config.toml
n_experts = 128
balance_loss = 0.00957
rope_theta = 10000.0
qk_norm = false
Below are experts of layer 4 (counted from 0) of a mixture-of-experts language model. Rows are named router (the router's row for the expert), gate (a neuron's input weights, with its number), up (a neuron's input weights, with its number), down (a neuron's output weights, with its number) and show model dimensions 240-319. Each number is 500 + 40 x the weight over its row's rms, rounded and kept within 0 to 999. Numbers have three digits each.
After each expert's rows: a language model's description of what the expert responds to. This comes from a sample of Wikipedia text that the model never trained on.

# expert 51
router:547495457548493532468506437508455508442527490469609452512456483513512470561471462482502467527565506444489485512533488551466535455503491495476509531547470506550440495570526432483497481534468443517563467523565564540487494462558486456491555516
gate0:495517538453512433512520447504416496486484476431562484497502562491473437522502475533478464481543458453496502549499574539544463527566451429478496476461499482487427480480501554469488439541436423448518499498519543476479443529473500533420543510
up0:461372459503507451550574500545506529524535510561471549660474519462487481481468509475528546515534531502444475487486512431538499511396587546500497435559512465507567484475520475565533518485500499575551448523551480457528499529562489471491501503
down0:478559462525497604561527501464486458523510531505475563541516464454531500399461532487540508515521502490510469443524515497461535440515487472465479502523504533493490508562587458589471508592502513455506572462541509495504499550494515528419543528
What it handles: Consonant-heavy pieces inside or ending words, such as tt, ll, ff, ift, ild, as in ye-ll-ow, Co-tt-er, often in names or titles.

# expert 17
router:496527498503554490568536469429486470509584530527474454539521525512534472529518513490435558485513486487453474527453475474529538506469459478464560577559470502467466556522504468532547489576510516532546476524460471498485553490548506488462451487
gate0:510519537527576451578502466535478555487577489554557540454557485553478545527458545558485577469476513498484486493558515536540545491433538486507546537535471523465574517425458500461521505471516521476479519518553527524553451513529489511461438527
up0:484444572482470558527549537481557523452462565474510549513526486509503477509503488443478558487471471459514442514515529462535452537467497541488486517516489449486523476509492499556506515477509470515452508486498544542515521487516506516407551515
down0:512526455562440485482389510569507461546471544464506504405437486449544525394469505526530467531438502568453520481484548479472537511516484461480476492490482460445520495541507493554553463550483471440481474495499544471443466475498555474511528498
What it handles: Word-final suffix pieces completing technical words, such as -al, -ical, -ion, -ment, -tic, plus closing parentheses and quotes.

# expert 13
router:462566413502502541469478531490506557528592515504500503488524504451569556508550531405512569454521510477505509502500514516525550510517544546527481486527516561540429528562532497527544498569438446530575477506531485552436514506533470513484515486
gate0:459479455456544595511477450465514532606499546468517518425471490414451516495528532555495525501461462528482524489548490477451563456482464544537478565502516554404453496591500421484525505484557530538484534437475487504569527576564484520505438454
up0:580504450489520424472533504546490437460510482531506535483479522517457499509562537530473464488384425509504475503437525523505565499502494538428489484426391455456503515464544528549530534511571473527527485531571454481511471515551509476483524559
down0:488581474554470514472405524453510491558556508511520495520571513458483488557469525528501433500531453521518519453530448502495478479584435407523592480522586527481471522516562512476406483490532495554552531440493494519488499465477491488502508537
What it handles: Pipe separators, double spaces and dashes that mark empty or ending cells and header rules in wiki tables, plus MPC and Ref cells.

# expert 29
router:489496476530498484516488463422545453499549533464432466507475477506466447493567507498479589473555509509421535525550504512511513570531500530494536508566543505513555544462530491528493440556512497493460519535460538457551462441527413485472506456
gate0:534481503477498473538510512520542434442500497533554475509523498565492473522499513493532505487476528559415420515534525527556461468475536500541555504479485514486523537436495497486481441501470526454462505573428499473472475437482373398490504475
up0:462518487504591494502510492461417473502522490474458517465570510492466486471473471435462500526491492500581480549500549497556521548537540526510527490492431491520551454457562498486568502465464485429529517503549439513461530493451548602434494570
down0:503484549555493520475500455510503447522452532573486528513454525563528432535499522529501558510460532502524527463439580495455464531484452478528481516497473457539480466461479467536590500505486575537494491516562488448561497476495512416520507531
What it handles: Capitalized generic nouns closing proper names of places, institutions and awards, such as Street, School, Records, Award, District.

# expert 14
router:499544458569508466473566482483489516476530455469582499549492530592540464471536483503449490494487508514499446497504494474559619554525575573495454486549501547504506565514546507502494487492518490452507556483489484485446550466475482514528420505
gate0:561454517490576501496499532575486458458526496480463533413479550459503495556494502544547464442514528498514569557487536476539535461544452580444463449520435511503480524516488477544449509446521526476525481466448595458529561460489498483542563545
up0:480562563491552541562514488583456479499393522490514515556434508522426484458547491518485511449506460490502548459469438530490452560546476564476538579454569485490549497493525535551445490470474472456532560538521556488540399557490517498525483398
down0:494542545528521493512567466486442415487522515508547550483447539506525539514498503508545549518480489595462461526497536589493483531449494521554504426502566476439557514469469418451478460508465505405402532511455463433517462496528463523481480504
What it handles: Numerals and symbols inside tables, scores, coordinates and statistics, such as 0, 72, %, ±, and minus signs between pipes.

# expert 5
router:536570488527487493465474506531489521567470440392449452559549490507522505505543547482457546501512441521450542572523493461524512601519555465516516454585492526485544491425448482482530421482523415494489541509449545407488489508512422508506538505
gate0:552505520553504451467457431510508544481506470450513527531532440488534513523564484517565530509548475512443502527436485564574514483493549462514498428491467490431491445428529454442512540446515500478537510467482470536503412512589465520513529566
up0:526484538594496506560504436520493464592449532489476465569472564500531467481549484495438481549522497564571472546447530527530526491483501452484504465512453529459478509494452516500498558472520470486556489461463448504462488560432479488449539520
down0:553546517507490551506541560526463533516504485510494452549471508511431528532520518493422382453495501379515487505442506527445532545485492472559538515531472504512456487465507448412491532474569402472486531503448516514481462466513510478497518459
What it handles: Auxiliaries, copulas and linking words after a subject in biographies, such as was, had been, as, also, became, once.

# expert 27
router:479503521518580481476482510542554471548506570483483476531569482562472531426567535482454538502481478487425489480507454458492542444551551449444450514512489550499449454511522450522533454484486518457502479495513515452579474493498375479537462471
gate0:541494495488544478584476559467526436504540564503480468563471492501494532482499521494516513495533494510514487468549500504588506476526569517454480549454469503454468446504498449569518427513566547552540453564504456519446472573367517492551528494
up0:506551494467498489531570500539545433580489448523488462475502475451528464480469471501533460487483495508607512498519457550416455496447522520486451492478492517540468473488558418500542475490497496574501559479498493535540513467499443517482582481
down0:560450540556514403466491523454479455425469414509529430440519539432516476498483508540521475492517518531524545514465448511496489545443488477543466456462513543519512484491474524493509574541471515504470504487507570532463532487463500490502527498
What it handles: Hyphens in list and table markup, plus vowel-ending pieces inside foreign names and words, such as Már-io, Mar-é-chal, Eth-io-pia.

# expert 23
router:506536549517469572460526441470519501510528574509461477466484565541593469510525479533451569450461461510503516535489550542559501543501502514424497483502480503509501511512515513548511482537552458456504454489534583429539489437495486517525443549
gate0:510524578512450427482531465404514531547540547477509526441441549574486504508505526464519488478393435469467424516434505503500468557480505446495468451553477549528453508460492438495551519500503483469496501471445508455508559512538464543486512576
up0:474420442513534510524539529469454463509473502504464523502606552524489525564510474562526489510459599495492491515502541542449519549515599482397453507507535518442481531512498540487488499464546492523489470474467464450591429410587521494490543463
down0:465507535506508502545462538467531509424511557508509469461488451446524501479482514512557446495587466515554580554489486551549497485518530475527478473545506479493491485515519506536442542557525468472524455499536477535557526513491515485517489478
What it handles: Single capital letters or short first pieces opening a split word, often after hyphens or commas, such as L, Mo, Tro, Ar.

# expert 60
router:492504431579542528497501510493498544519559498510511507563503553493545506460485489509436573454487582503494504525519515485522578505542517471488400526561542500515541478550518508546481520451518465459487546492529450466448501476546477529490482558
gate0:463514498487496514464473478550429492505457501442443505571516560482464587551489443480545505562477454518506446494559502513476559402557462439517529551456529508554478441420452516499525491516508540559500531559477516527524531517471496467523474456
up0:601503428478521473468458388504463481459465479482498512493479519440622475498496485517502464509507485538505404465378466512470476485474469492417447442552431554562568501454429530494546464543514524502534558535442522443480559470517490470455510482
down0:464555457503500454512403561495495457537499443486458467524498576486531471488523545582479495517456416538530579487481465474529453525443552488519473460463531555486558498477498507516501507515475436588499475497450471505443510461530499478552481461
What it handles: Numbers, dashes, line breaks and month abbreviations inside pipe-delimited tables of climate, election results and sports scores, e.g. Dec, 69.01%.

# expert 47
router:550502483520464472456455528502451524513480500538539517493488472456568497537481546437503452532492456474509526499486452471526517486521474521481486471493518514479491456487500507530576538489502493558501415542563551499434505510538415493519488429
gate0:538526471504535518504553516521486562556426494481386454538503463530490559481488436573500457477522477495408476461425425486497409364502474453461548506501505489478483568421507489526439424571533483460504495494530552505490478464471444491462430468
up0:484544472503514551439473465537515533469453542522509493418523497508562503487515506519479552436413510442441471490507533417481491538469499561506486503547529521510475492501559478540442565366463508439433538495527446520550495524522439435524502515
down0:502546501523505529487500507499477512487504526534512494481482449515496446486408485529447490488441492542536477476447501502506504509491506483426514558556401389514474523519459462476519483639489518483464560495496499512545529513586512524471491483
What it handles: Equals signs of wiki headings, paragraph breaks, middle word pieces, and connectives like then, well, all, due, according, addition.

# expert 59
router:526546424546484447523473499415540503493527537479412474490499502510500524459589456507502586497507461418438548524489499509565489525507519505448518499502515520496444537531514455545529485538449424545445462510491515496487552443582488494494438460
gate0:476484466452457607541439468580480543579520546526523511486479463504520491500466493484474523509479480491482629482496622511523507453447459534510474460440447465499476431508539545537450543455477528523512434477513480523506449551498535446489435541
up0:533495451473543492543518496464491438512477487500543504505456521550474486532446475430530497547480545492551478446500471491554513545515517547474487540501575457491509507422471573483422513482500471544459511549495445617507527520453564481503472531
down0:497512503523500531529512543486549519492489473471523549480531460508519548555495469542461575552449523484445474541486513446521509557439492518466427560505497478517513547490512492435499473509431423511468482578480535486476509466492490492467511515
What it handles: Closing parentheses in tables and captions, plus nouns ending labels or phrases, such as team, title, player, code, Show.

# expert 44
router:551565437515506514450457458519534509439488537553549522585449524518450553527519507472448473535505413463496488566504475491526454506518433493507495513479555528546533542494546501534494558455531524459459457506496583534491542505584495507523493555
gate0:480569541505469472460612471525421492507494450533514489522587524442481536413478435434412494452521436544517518449512516440549456556529440526500498490545502488520518547512492461534458530546498554482489514477467531557524526445535489518484500501
up0:469571481533473472443509585435508438545540472512540469529470522557466453524499440462459509534528505440491535449500456522462390499498555527491474484478548515505504412562507475573608498459470499417449472469498428480484457580505534556439544529
down0:545565499547566497509470571521496516537467503453496418448545460558510486471550514532530582488503609567483488487468534502476554473565502502514520440513492448533489531448472486579509491512472533532629498505465512562536507494506456489483539490
What it handles: Main verbs and participles after was, to, has, he, such as served, received, released, died, went, plus particles like out.

# expert 26
router:575468507546526581485510501436540495460551544404470467554475550461497477479459495492466490563510620473426508545538467559470541524555478527477408502517519582462463445543455465512593518502574499478473466495539516458514490457561505489497530536
gate0:429451573508525536523492514436540492429514497430557486463529499506510499488474566476526475465492371468515484498483535416505481440505480473444501553479498502541469400506462514424555502460523472479463526557438528487510481507498483513458465557
up0:514519537599537524433514493564540475517522462518442488554515440525530508483548459476449505480538569564460554494475492470449534515533469529468558454559447540481552584514524500554477418453469540558504467568469511478464473522458532439473500502
down0:454481441487565450542431415589528481473508507535501541465450509429490437486528456461458514471443430497488518516477499547574516489484470490548517493454503442530508507474585448486599451570426456551539556518483508587501482482489458502496494450
What it handles: Commas, colons and semicolons ending clauses or list items, plus list introducers like including, include, such as, where.

# expert 25
router:572519485539490533496531474494476468478514546495438497486522564478509500514540435541505492539507512420476564521483445529504495511533480494447456595561528526579512557485517462595572464575545408474529428483483548524533503492555452490564540454
gate0:503517453566538534549511525450532511490499498564467566507472588481454525468500486525451538510493552442506476454501491544492461413480447554504457543473534456518489500513508473554507596514534483544453433534531459472536527482503468481541513519
up0:521470452508505501481502508530532467544472502449454483513509418523477522515521562491526581574461468571527545515474540449490504491476508496517499416520560526511463416428544428505505579502466509520586563586460426507488473517521546531528480542
down0:475546470503496502537496469564500439495502437449513533460555474539451506536619441567487503529479557500492495446488425517381464519502554515524481494456575591472529503524531450494558476557482499471480460537508515544484573544495471484484506484
What it handles: Titles and kinship words around personal names, e.g. Dr, St, President, son, director, and "by" before an author or describer.

# expert 16
router:499501546510560608488462501392514524507540486489474433521430537525523516523561451505490498565514507516476514505535480477524557515520423410455499470548504509512495482493474472482519496592465463435469493498461511498528490549569482494530572468
gate0:494460485503517553507532563439519527480496442519479412449536590452517497457480498486564528487390459523462492470450520505533526492504516533487461525484522533573450495440556480510528566481530478547455435529481499577478397472501514406475527495
up0:534460538532506501551537525456494471480516491475455532481541553538494463464484491504486472509523441509528501509512574522465504440609533517496560432491484496466566463571503555466501531536500507554428604558560498489561432514511504478549644470
down0:534545487485541470493514471546495460508517521563519476457481452450533491509544424550508477522549548495473558480518534540442433511444496472492469538483495523471486506508505466493543557476444497414494562455514428450509539519519504540511512505
What it handles: Prepositions following verbs or nouns in running prose, plus the apostrophe of possessive 's, such as in, to, as, with, after.

# expert 24
router:450484490535457547433531438515482502612505506527478440568524505552545528526500543518481509516515548489503605521556407440511504568566509494473470556569482540491484520535525453567514453546472426477470441495506452506531491529489500491519536437
gate0:467464500491486477565463519520456468511547568480527553473497555532490552527497477483555471559521463509448454568537486470548483539543413543522507525533462560471528509531482417529453474574511399484523456542517567445474557477486497527541497477
up0:476609445473510474528522499538462581490506520497492511504509504566517491460509486523442513498436532403523461521497545568499476492495430503506470490494507546460508618563565498489555535525484505464564550505477542517462420499488508490472436538
down0:522478606486472488492479500450394429489503564458477557547583499486429506512485391498573537479516537488535526512518539577485454460478554535425457484502465457504439500530506588509483502460558507558461458414426496489511507526539504489462486501
What it handles: Middle syllables of foreign names and place or language names, plus periods after initials, e.g. Tel-ug-u, Kan-na-da, William P. Nagle.

# expert 63
router:522508457556577526508515544439555474515548505545568487547474537431472538479530498528459544477523457534435511561506471535502533568529559489452531506441535590520508486520532496511571469522557493584520478454460489519396504507588451443470426488
gate0:504499466478552452588437507447481501493529458570464533428517476573526496558447467539486489430460477556482483565524508495515446500545469385453490510451429550498514560549439528411596475445498442497491544523485492495555518491584559509517484462
up0:443445473503519512528499468481541485535534408543505506495508424494457508538517513547551509428482527402494422493536513500463509470504571483485512539559532514443491497486494624477476456514539515476535440447493431520488457426466481534621500487
down0:529522451511547539561529495505519476462452450445448513521421446445535562527490537514485467482470497578473511527488497549447412462606494525508433548500581499492403428504486527504469452482479504593548495497541487463508473491505454472481470456
What it handles: Four-digit years (2004, 2012, 1984) and time nouns (season, years) after in, of or commas, mostly in sports-career and history text.

# expert 20
router:434445470481532539533514524427532548500607521508534432460438521482487472491569502508521517540548535532436532478547436440538549473488477490459465468611510508544501524527506494477481522578503508485503490506482505491457513496493483515543463554
gate0:456486501432553507456460485472490443398506492468514527467484478501484536532531492476507507500476489478484475503489512485540580545495478530503417604496558504596541451401458445497459478518527416479459410520453468501470555479467480490581487537
up0:544505537480511480506510466460468475518486526455480517428451457545442479448512493551536495499528537498536581454526467605499555477408420463499438420539561462548512532533457514468544502457510395532488525503466473522424446465447525502469491566
down0:510538535517525450486496471519531495486483474479470505411547471537534521485427435480557558498537547492546541456485544572488491464566525507550511495475565541451520547535507498526483537516448466406533493488439465552498483485559445522539531474
What it handles: Prepositions following nouns or verbs, overwhelmingly of, plus for, in, with, between, against, as in source of, use of.

# expert 62
router:469508489534512559529513523551477480550530527556547524490491550543606530509539463505505499531552453399431507481489547476503494512550477434455511479468553545518515544577514482513533503478596471532474532519519535512531540524508510476528463511
gate0:523523498477505476563481474481466477486514504487568467514459462456495542551487491529543491567564452536499444504534547502497453438524465580486496525508512509478434453485459503495469415505545431553485513569472488456444473466470562473496541484
up0:388456510505499527524444460463471494538525501449498432482486509460487550519496524523486460460604440506570477518418497565537566521552507534463477508484490462442476447501553529446420488500530497472510450569506538494534515435476487503481522559
down0:516492507420494453534454544574485497522521459465533529470506471482538469458476531544547531548460515599501563478488498450474542453500533505483494448474559490438472519466478504483594559473519472503508540472477500498555430457509497442508443470
What it handles: Verbs and word pieces after to, not, can, would, such as see, know, promote, occur, plus the n in isn't.

# expert 15
router:500542438605495490395539448508531586502482502530473466462391477511539426553506520567475548479482476531391489543540516508493587512448452397489458523515533542522523487576533478607489459476497515523446484532517565523521429435560463472514471524
gate0:504517510508577501452567464544602507467493508419544506484431474366487495564514489485427500528522521542601530536467527518565535471504514569479535511489505504520464503480463537549543482551475536474506470499412464450415509506501433516466401485
up0:487477476515502595524484485585537533557519437499473517511466445453476527454452521448523503587410531505512479539479451471532457438526575522508495447532446547446488520482557491503537495506402550569448495544545534499495424438541505495511501523
down0:471463552525529535470498514550545529563536408481512491514506532559469434581540454454503565483473480443509521502503537513451566535475504408534559476525530519560518544494440502500523565464520477479490529520563477501444557557488515482461518481
What it handles: Single capital letters or short codes inside abbreviations in tables and lists, such as country codes (NED), time zones (EST), statuses (LC), stat columns.

# expert 6
router:524496454526483472494432434470459454485494479479521462518523537523501514437559516494473534587626494550474465633547475476496494498531433464478520532520509506464428512500508481496481503485512472543523478545538528485501457459482449434443467484
gate0:478476515519530506479526430483522534482539416490482475434543470503452553500456587414516445486499515463530467478524564460545430561546537516481504408546496559372567487524404477480473562451513538548515478481535517479461526524516554415502471430
up0:540492477476543515406415503481453487534546497435505488540524512469455448561441511530487412488536587474536508445463516480489442511510537541470455474487459556552538505503456463500526474523467458520507577552527430472548525441507596457453467461
down0:549517502500544524481546486444527444501512507443519513593470453546513497446536525470536433532500457503514532479527448555522511578457517481504523493529555608514539476571538449452484474475525508477562424479488504498562548549505465556506550532
What it handles: Mid-word pieces of foreign or unusual proper names, especially German, Slavic and Indian, such as -berg, -ö-, -cz-, Zedon-g, Ras-ika.

# expert 37
router:502535526582533485464467481483451496503514566536545501515370462523588445520549554519448562560485527443428510500520512497491551518527463454497549471534503507502448459558485508563522504495504459427513498456537483483486481468485409432497543494
gate0:522539546472486437490528488403481453464534519515493536447498521448531467484468412510453507425466506445502532501546491419536386528488540473475465492464445525483506460452487513435547514485575461457513478423489417518454554479467470434482551472
up0:502486521495528457447529534563478497508453454475464534508545462566506525503431437545461533513475541539496487525398584508532567528483529501473497476548493478530544524487510452477501493516529456434485482569423500475447441443513464500478447530
down0:522482511464486450448446538492511444506512567546495524464527458414507448538502474516489436416521428489493545461439470509471463452484491479472585514475433486465564511495526494564450473521483506552495502504543437509509468510519508460532444507
What it handles: Line breaks, blank lines, opening parentheses and opening quotes, especially before song titles under headings and between list items.

# expert 3
router:522512534537469544492459492504497472479502476440507526553525593535522525439494555505430522516475478505491485521573511488599528564547490450491504507578489491443516472447511473443532480414472419464564518496475511486473478453480508464474503490
gate0:446574526477535510506451450539488504533510465469521528505590529547513494575465439489494455477512530543529557530573406574482472502547556500472538459540520493517535442470447444462431478520556512479545530519463443480524479483532519473461466515
up0:526506549510448447462447590484524431495450459490461502501478392515437512528477479486453451509500431495463506485589493501481466436496547397505511464452515475461535542570460475431484441460519554410534530542524511468502541549573460499507384523
down0:535540452485436471576432498438500545480505482535452481531404502460501489442417573509479503528508510542487489501450550420547522527427519530472491452449408507439483589482529446505513528526509554506557438500517463473480480535541554487465531567
What it handles: Forms of be (was, is, were, been) and the word after them, such as a, more, too, not, also, in descriptive prose.

# expert 40
router:478459440471476577477448456377513596530509522467597371438495489452538491502439510473488578474473455492488458539534446502477539502544551540418453482537497475540532496494511492533467504530532511498570540473506521478442502467498447489431503488
gate0:448446483442563479606433465520440509497509427508496421429487472476439419507517575485546471598477560555509496485531492529537518555494459532483484462501479544470440530481546484546513464512489567511522508480555542462500496461552492511462514459
up0:510435550493450463547480485500497476532527538527467483536440423444518479434504385546453505477528455510531540476498506533486546425583523482535517440520522512495517533465483437451485497493523485566519511497400446473566502442533456471438527457
down0:491502499501533520476500462569475532521500498489487532560545524423532503483517491455479553504507479419517448530483549422560458465482537495528572465489514431479491490545487486453471488475603483532532499538444506449573498512543536555533459437
What it handles: Wikipedia heading markup and heading words, plus sentence-final periods before paragraph breaks, such as ==, See also, History, Career.

# expert 46
router:437593540559462557454449517446485513546531431461470475465515491431562462522549515532493534476482452516462511526550511535494606511533487524516455502541497529429457524496478513518578523555434472512537445507477526498523471574531556480506448453
gate0:492483431554557522549517545466522535571531546452515535509498486450455424521517481395444480537510511473475521533606444535475525512568514438506442490455522478562537473451441502560530424546450571479436468502493460517554531493440524451508578547
up0:547538510528463512560479546422526574447392474524485515504490487517499451558485489455446467508554477540461465538487564501505509565548541434510484519496481461483503490493518573541563436490492567534454556524547393569439532502505506453493496478
down0:520473444482448480469505608532592541519465434435507528528473499467519495511555494543512518514515553478490508488518530535528446468581558488461498491495583537458494494455524475521481393503561516526388487578512503549463500514476580510579506538
What it handles: Pipe characters separating cells in wiki tables and results grids, plus a few semicolons and verbs such as were, include.

# expert 55
router:532562449511555536449501507520523470521508496512526431554473544522493532545543498557445483548519472412440444514523475466525501579531503415495516495483543490456517503521476486489520506470469459497403516562477534467537556528571500463490484505
gate0:528538432578460490501459551528499565474443539486532534501537495497494454512511540510444533501572467469487484534493540482558477466488494478543508507490461512516466511449519463470480531393389457461545466581469460451505468535487535462462448491
up0:516530462506465481463399509473467518478481508481541506474525512439520561560487455481510545510516436527471470458490442518471456441515523472462460512433487502496511478440487519513461488534528486545556409596568442540532521571496503495488495556
down0:443459511566484544494434443583449486437552520390495571544503537531457494429463458440515536485488514488477483501485498417441498450573500463495526478429476462481461500486500585451565531453502530517538419527536444555456435446565454504560523512
What it handles: Auxiliaries, past participles and the prepositions after them in narrative prose, e.g. had been, was rejected, caused, with, by.

# expert 30
router:491526457506473499424463469491518542501557474486541531533422522479429471586504524458467525555476530453461532481534553495518509563546488518421516437485508501519469531478547475543513514476498535551491415532456586479499587516578532490547475516
gate0:516553522531526448471586522470512486468462478493553547508461506519455475502501528540519503449461515466457503537527506511501475524534618557526501544436500541587500474447470487528517458527547559518532490454482523485568499493509474505560559549
up0:486550492492487530513452528463557463436514503485531456453455566542473415470443452532482463434513421484449503443484502477533567479571595582508538488579517511548524498524505519467504438568517461455501489439475497394509496458508554500497475454
down0:461428591505444395536502457459493456478437516473543505593430530481430514475471489552540464553433475538490501501457495513539457570545516438484489469554445468548391492468567462541501481458419528459513555522504551495494521446499491451564526531
What it handles: Frequent Latinate noun/verb stems often before a suffix, in explanatory prose, e.g. support, total, form, present, character-ized, ab-dom-inal.

# expert 36
router:535471455535470452460501513477546523473520545503511465515525607486552513470517491526508522516451554478475492594506474499499514480518547540452535458453446545496412489517497529568574515524577496522491413522479510492462565468466510439486502552
gate0:517514507474466535508535547466496543615520545511490514489493515479523492494476546516507527490508485517470488460493451551589505498476464523500452493517435499520492462522478473531518453472563542438570580499524477469550498504485539495554530544
up0:554489459552542519466487439493447502566505554570550478565484437464482456517565494484494511454473532461455428509449422464493468418523468460526533530557445504370536453520494501477512486435469477512436537503585529473462438497524490536456491501
down0:492492446485535488490489483595557499521549414463504502488518499534495493548566500499492539505570496516541545435526518554498540601562549516522469502434539452565510555447557533533565501521471537561486549530466523493474562464529402524527521461
What it handles: Commas, periods and subordinating words ending or linking clauses in narrative prose, such as though, which, where, who, while, but.

# expert 38
router:504484491542549547453539511495465478478475517540490531563421527521545544546517508536439530529471505531457552567480469503502515477501462386502479504489524600487475414556512429593475464493467516492449520491543519528445393470499424473448477552
gate0:511525495570518562522538461424480533507511488433488494526499570526444505520454467505470506486485404500568588479548514507453531467506413491474486544484420442525458480471508496497474487460444481515410554465488547547518517498466411514429462503
up0:466501486478464505480483520475519463533486466486524483477479470445493434510576511454530463586516510588450524433533532500523485556517574484443505534521546422492507480480494484544436525473415510502470500463539497545529496494523496517467479536
down0:509504492493506509547422453510484499534469453510502497519467559459432539418535476524426510476429570514493506508483432603486473511478489428520534418518498474527509522511449520472523469507496556560532479464443559498488530534480468445540447457
What it handles: Single capital letters, abbreviation pieces and odd characters in codes, coordinates, scores and names, such as U.S., H, B, 19.

# expert 41
router:492486534546580557462526463504459589514514481522490514513475484442473423570449543524499566518443590496481490471469443505518476458527476385474453446546445490471519456509490507552525478541502512477421484481491538502531493450524409504491521548
gate0:556462502502533587466577419490486470547463522549451507562485484539475509507510517559501533464544493467528496486458493493432467441480517482496509452510511531515492507518504522525558465501476480469461481435483528503417537496466517422472522472
up0:538524513482507530461546439523592486528564547515468503492496425522457504503481518518489490455612538464445502534552518488580535455533520530525490517515497567485494519544507463451555466540438513520517503490518601486510471492521519524518514510
down0:498499554461564533502495458530483459473516544515482555472514515469532504570475488530493414488559459501556474485495548496513488485585497578464426508511492501501534586501510498462544482567485486513565518372442555436481505483496563513575519546
What it handles: First words or pieces of names at line or clause starts, especially places like New, South, North, San, Los, Al.

# expert 53
router:454503460566480496574436442517512450548505489459482452447512470512566514518575529552483497510581469538480440523532429458517552532534534516481504543527533480518500563545530482481533502489451451477484477525404503434534492506476467484480499475
gate0:409478473472546471513481476540478557504510509517522474597426584560493473493490551534475496503515499526457474465501466512524513517515521528425539539413487503451580508494553430467528527533485514501519529468504507490571483561433532548515508474
up0:518517515490533521443522452572566501485514488489504465496499544472462548452445488557392530508533530562501507541470503459598525459540497527526449447529473512528459515528516467450500527491511490474519542462550570468524459508556584526477530476
down0:497473489506527581471506555547482490481549535527451516428499480443521563509505454538448479455527520487469516528495500487519543494511503525521475449503537440427493480511498499434531538521501493450513511540568535520522519464504561459483561402
What it handles: Final pieces of foreign surnames, place names and taxa, such as -ville, -berg, -ić, -ski, -ius, -ia.

# expert 18
router:504587477510563483548453464475511532534492560515513430567492552500528524492590518500458422515520526427483471521498495486554480518490495503532453497503497477419464450500477491474554580446524506469437481527455500478570553547530504436493412472
gate0:478529497586524534500494523433481457547521486552493536516556508514533551548509475513503465487494512505500454471454495484492525520499509488474461435516508493509554594494400462517444562473551489510459606529484532427493553517475532526555515478
up0:521499501439536489510510419548557555400531488520420525487559498456576535563488511502491467511522518507537421506484481561555396536458541512524478579474482530473423470483554471493576549410569456416499465451464433484533476552509522479516521450
down0:478535513468483486446517504576494503557522558586523450508459605535444466510511476454474508561521463518506471490554492547463522535472488504569497505483476517519510421546480464521522576518460480459440530517481510470447548504550548513548451469
What it handles: Inflectional endings closing a word, mainly plural s, -ing, -ed, -es, -ies, e.g. artifact-s, Commission-ed, stret-ches, end-ures.

# expert 42
router:541506471465519507458505406446559448502528495538516462560438518576592510517454468551432601465466495506445525499520529571495582504499486503478500491540474548474489510564505485524548459469408406499414552465477538535507498477550483496525509589
gate0:511473502482572490545465494539488466446537500517519406432499488512506515442420557500472534571537510565483531573464535553487465518522438606471594515452480506462483525510541452485486573471526519511493522501525469426548500526547496531462506464
up0:517495473545491505545562573451510551431473524515569523499485446557504589491540489500591490469502613555505569524421492501521539449527594464573514491519498420569491481468579509607484429538450563555495453531485410548518542478522505503532517438
down0:489545506541528493467566485541503563530522470455522465491509473520421457435463511563504531491426511608541496518579444493498521545500500524407467409545495483544488546544466511435497466457522575492507422572561457397533501600496446569522498448
What it handles: First piece of a word, often capitalized, at a heading, quote or parenthesis start, e.g. Sw-imming, R-omanian, kind-erg-arten, head-qu-artered.

# expert 19
router:501485410560490585516481473389562513481537530450441478492508509481523554469440528423489521478540499448444541493537495532514509528549490474500506491583524569491494504522503473551513502536533461457477480448446512498515491465546460501470483438
gate0:516484541550430492473615519487505500557444484450491460470540557443464478502473587483483462518489448417467455486537489508500562502447492472433530512473490484456506533560450493511490570464514561493550489547491519472523488468548579473487453523
up0:548462532474573456467479458439408549429545496533463477472449535530491423604428523499490547515492492476465563454514517508513489462509409465572568495472504467474508415441489437508584461504462510493504484498469524453537511507494447543480537468
down0:538439549527444519545532481494548494485470493517506519484417470504489540536488494546481459535457558520518484483421488539434550480585469505494458466539502510473499563504476457558478479497524511491469453499485502506463450442540480539446519532
What it handles: Closing parentheses, colons, semicolons and closing quotes ending a field or label, e.g. "Instrument:", "(age 45)", "(°C)".

# expert 9
router:530598478533489514553455496446530513463596522511503453494404495425442472496536485538478571504503478477431529547525509512557508527543517536474445568554469467519522541483514499555521449499501496539498462518464519451549543435565477419558546521
gate0:428465491537461552480417527485560524484532518462452466513492530479482441530467490511532497491515507480512537436494539543597492463538609528477532485555496535472459498470543586509530448377537518554522548529530544511521437479477445547493519523
up0:418495463514578545485543489464533472603453536506500479588486507494537486558502529507509520522490576545490486504528506501485493519495454487454581526484483502469558513560460466473539520468506472489515509506433443510505416471494508600549504466
down0:460502496567456462461456518450501468460570506445504569486585520441508476445505438530573513554485523599475519515517482497509483485545569446523506555451613480484505456546491517504507513529538506464530546504543421462525515581486536447525496454
What it handles: Common nouns after the or a naming organizations, places and works, such as system, station, company, government, film, school, often pluralized.

# expert 31
router:486510523531496520514515491429536555529520499479446467559495457544558442484537483511457540464453563544407499504525474530535530500540545544488459455611530541552498501489500505506509477516485420454477494532473539472479454467485437511465500474
gate0:546466531523504449567437512486534498461471519443549462505519508488464513531421491486455543542468501530570496557514524505467511467524461585500526471446546505526551468474526454580503558444489490481491522514486567467483464540480498459524470456
up0:515577481487487515480474489502427514478586481449481529520455487531571488421489477519607470504519444520472519502484491471499440468560498449491587605533426533460555479557420598463506509589529520491469444451429515525438494477499445519545490539
down0:496486484494579492492435488448488469383473522501476475632464599542494483465398497472548474479531471575444533443460539540397495565497570559449517549508513487507449535498445533462469525520460473504506530498440479524443495458566516542486515560
What it handles: Capitalized first pieces of names and words at the start of table cells or after punctuation, e.g. Ed, Fred, Al, Trans.

# expert 10
router:509545444503454483437482433470517440471585439492498412497475446464502440555511507534501491492519468511462504544493478485488528566537541533441531553581517471512477525588549464486580459525506417525462474562492518443546512520489506474540481474
gate0:525465470595484505539538484530454565503571567524490531485507475489530430497412541494504414454534525516466486512456513541488444491515496567552553513489474510463532506510471562505507480495479547516526502493485509544533471584480510476532460561
up0:491496487465522474410500516424494474513416446438456490452467515432494579477565470509446454495440491512469517499512512483511480498449531495451544504499487472516474504552489532538502444557467463554526533536534507513455534534490461525514510498
down0:450479517558458562542544572528473498547602475483445507499531459480457537439461482583505570477544531540500420547512474546494542484532536524520456476518421468535497483485511548453524519465435553520518573446555512500453463543447463504464489467
What it handles: Word-internal and word-final fragments of long or foreign words, especially scientific and taxonomic terms, such as ion, raph, ologist, ter.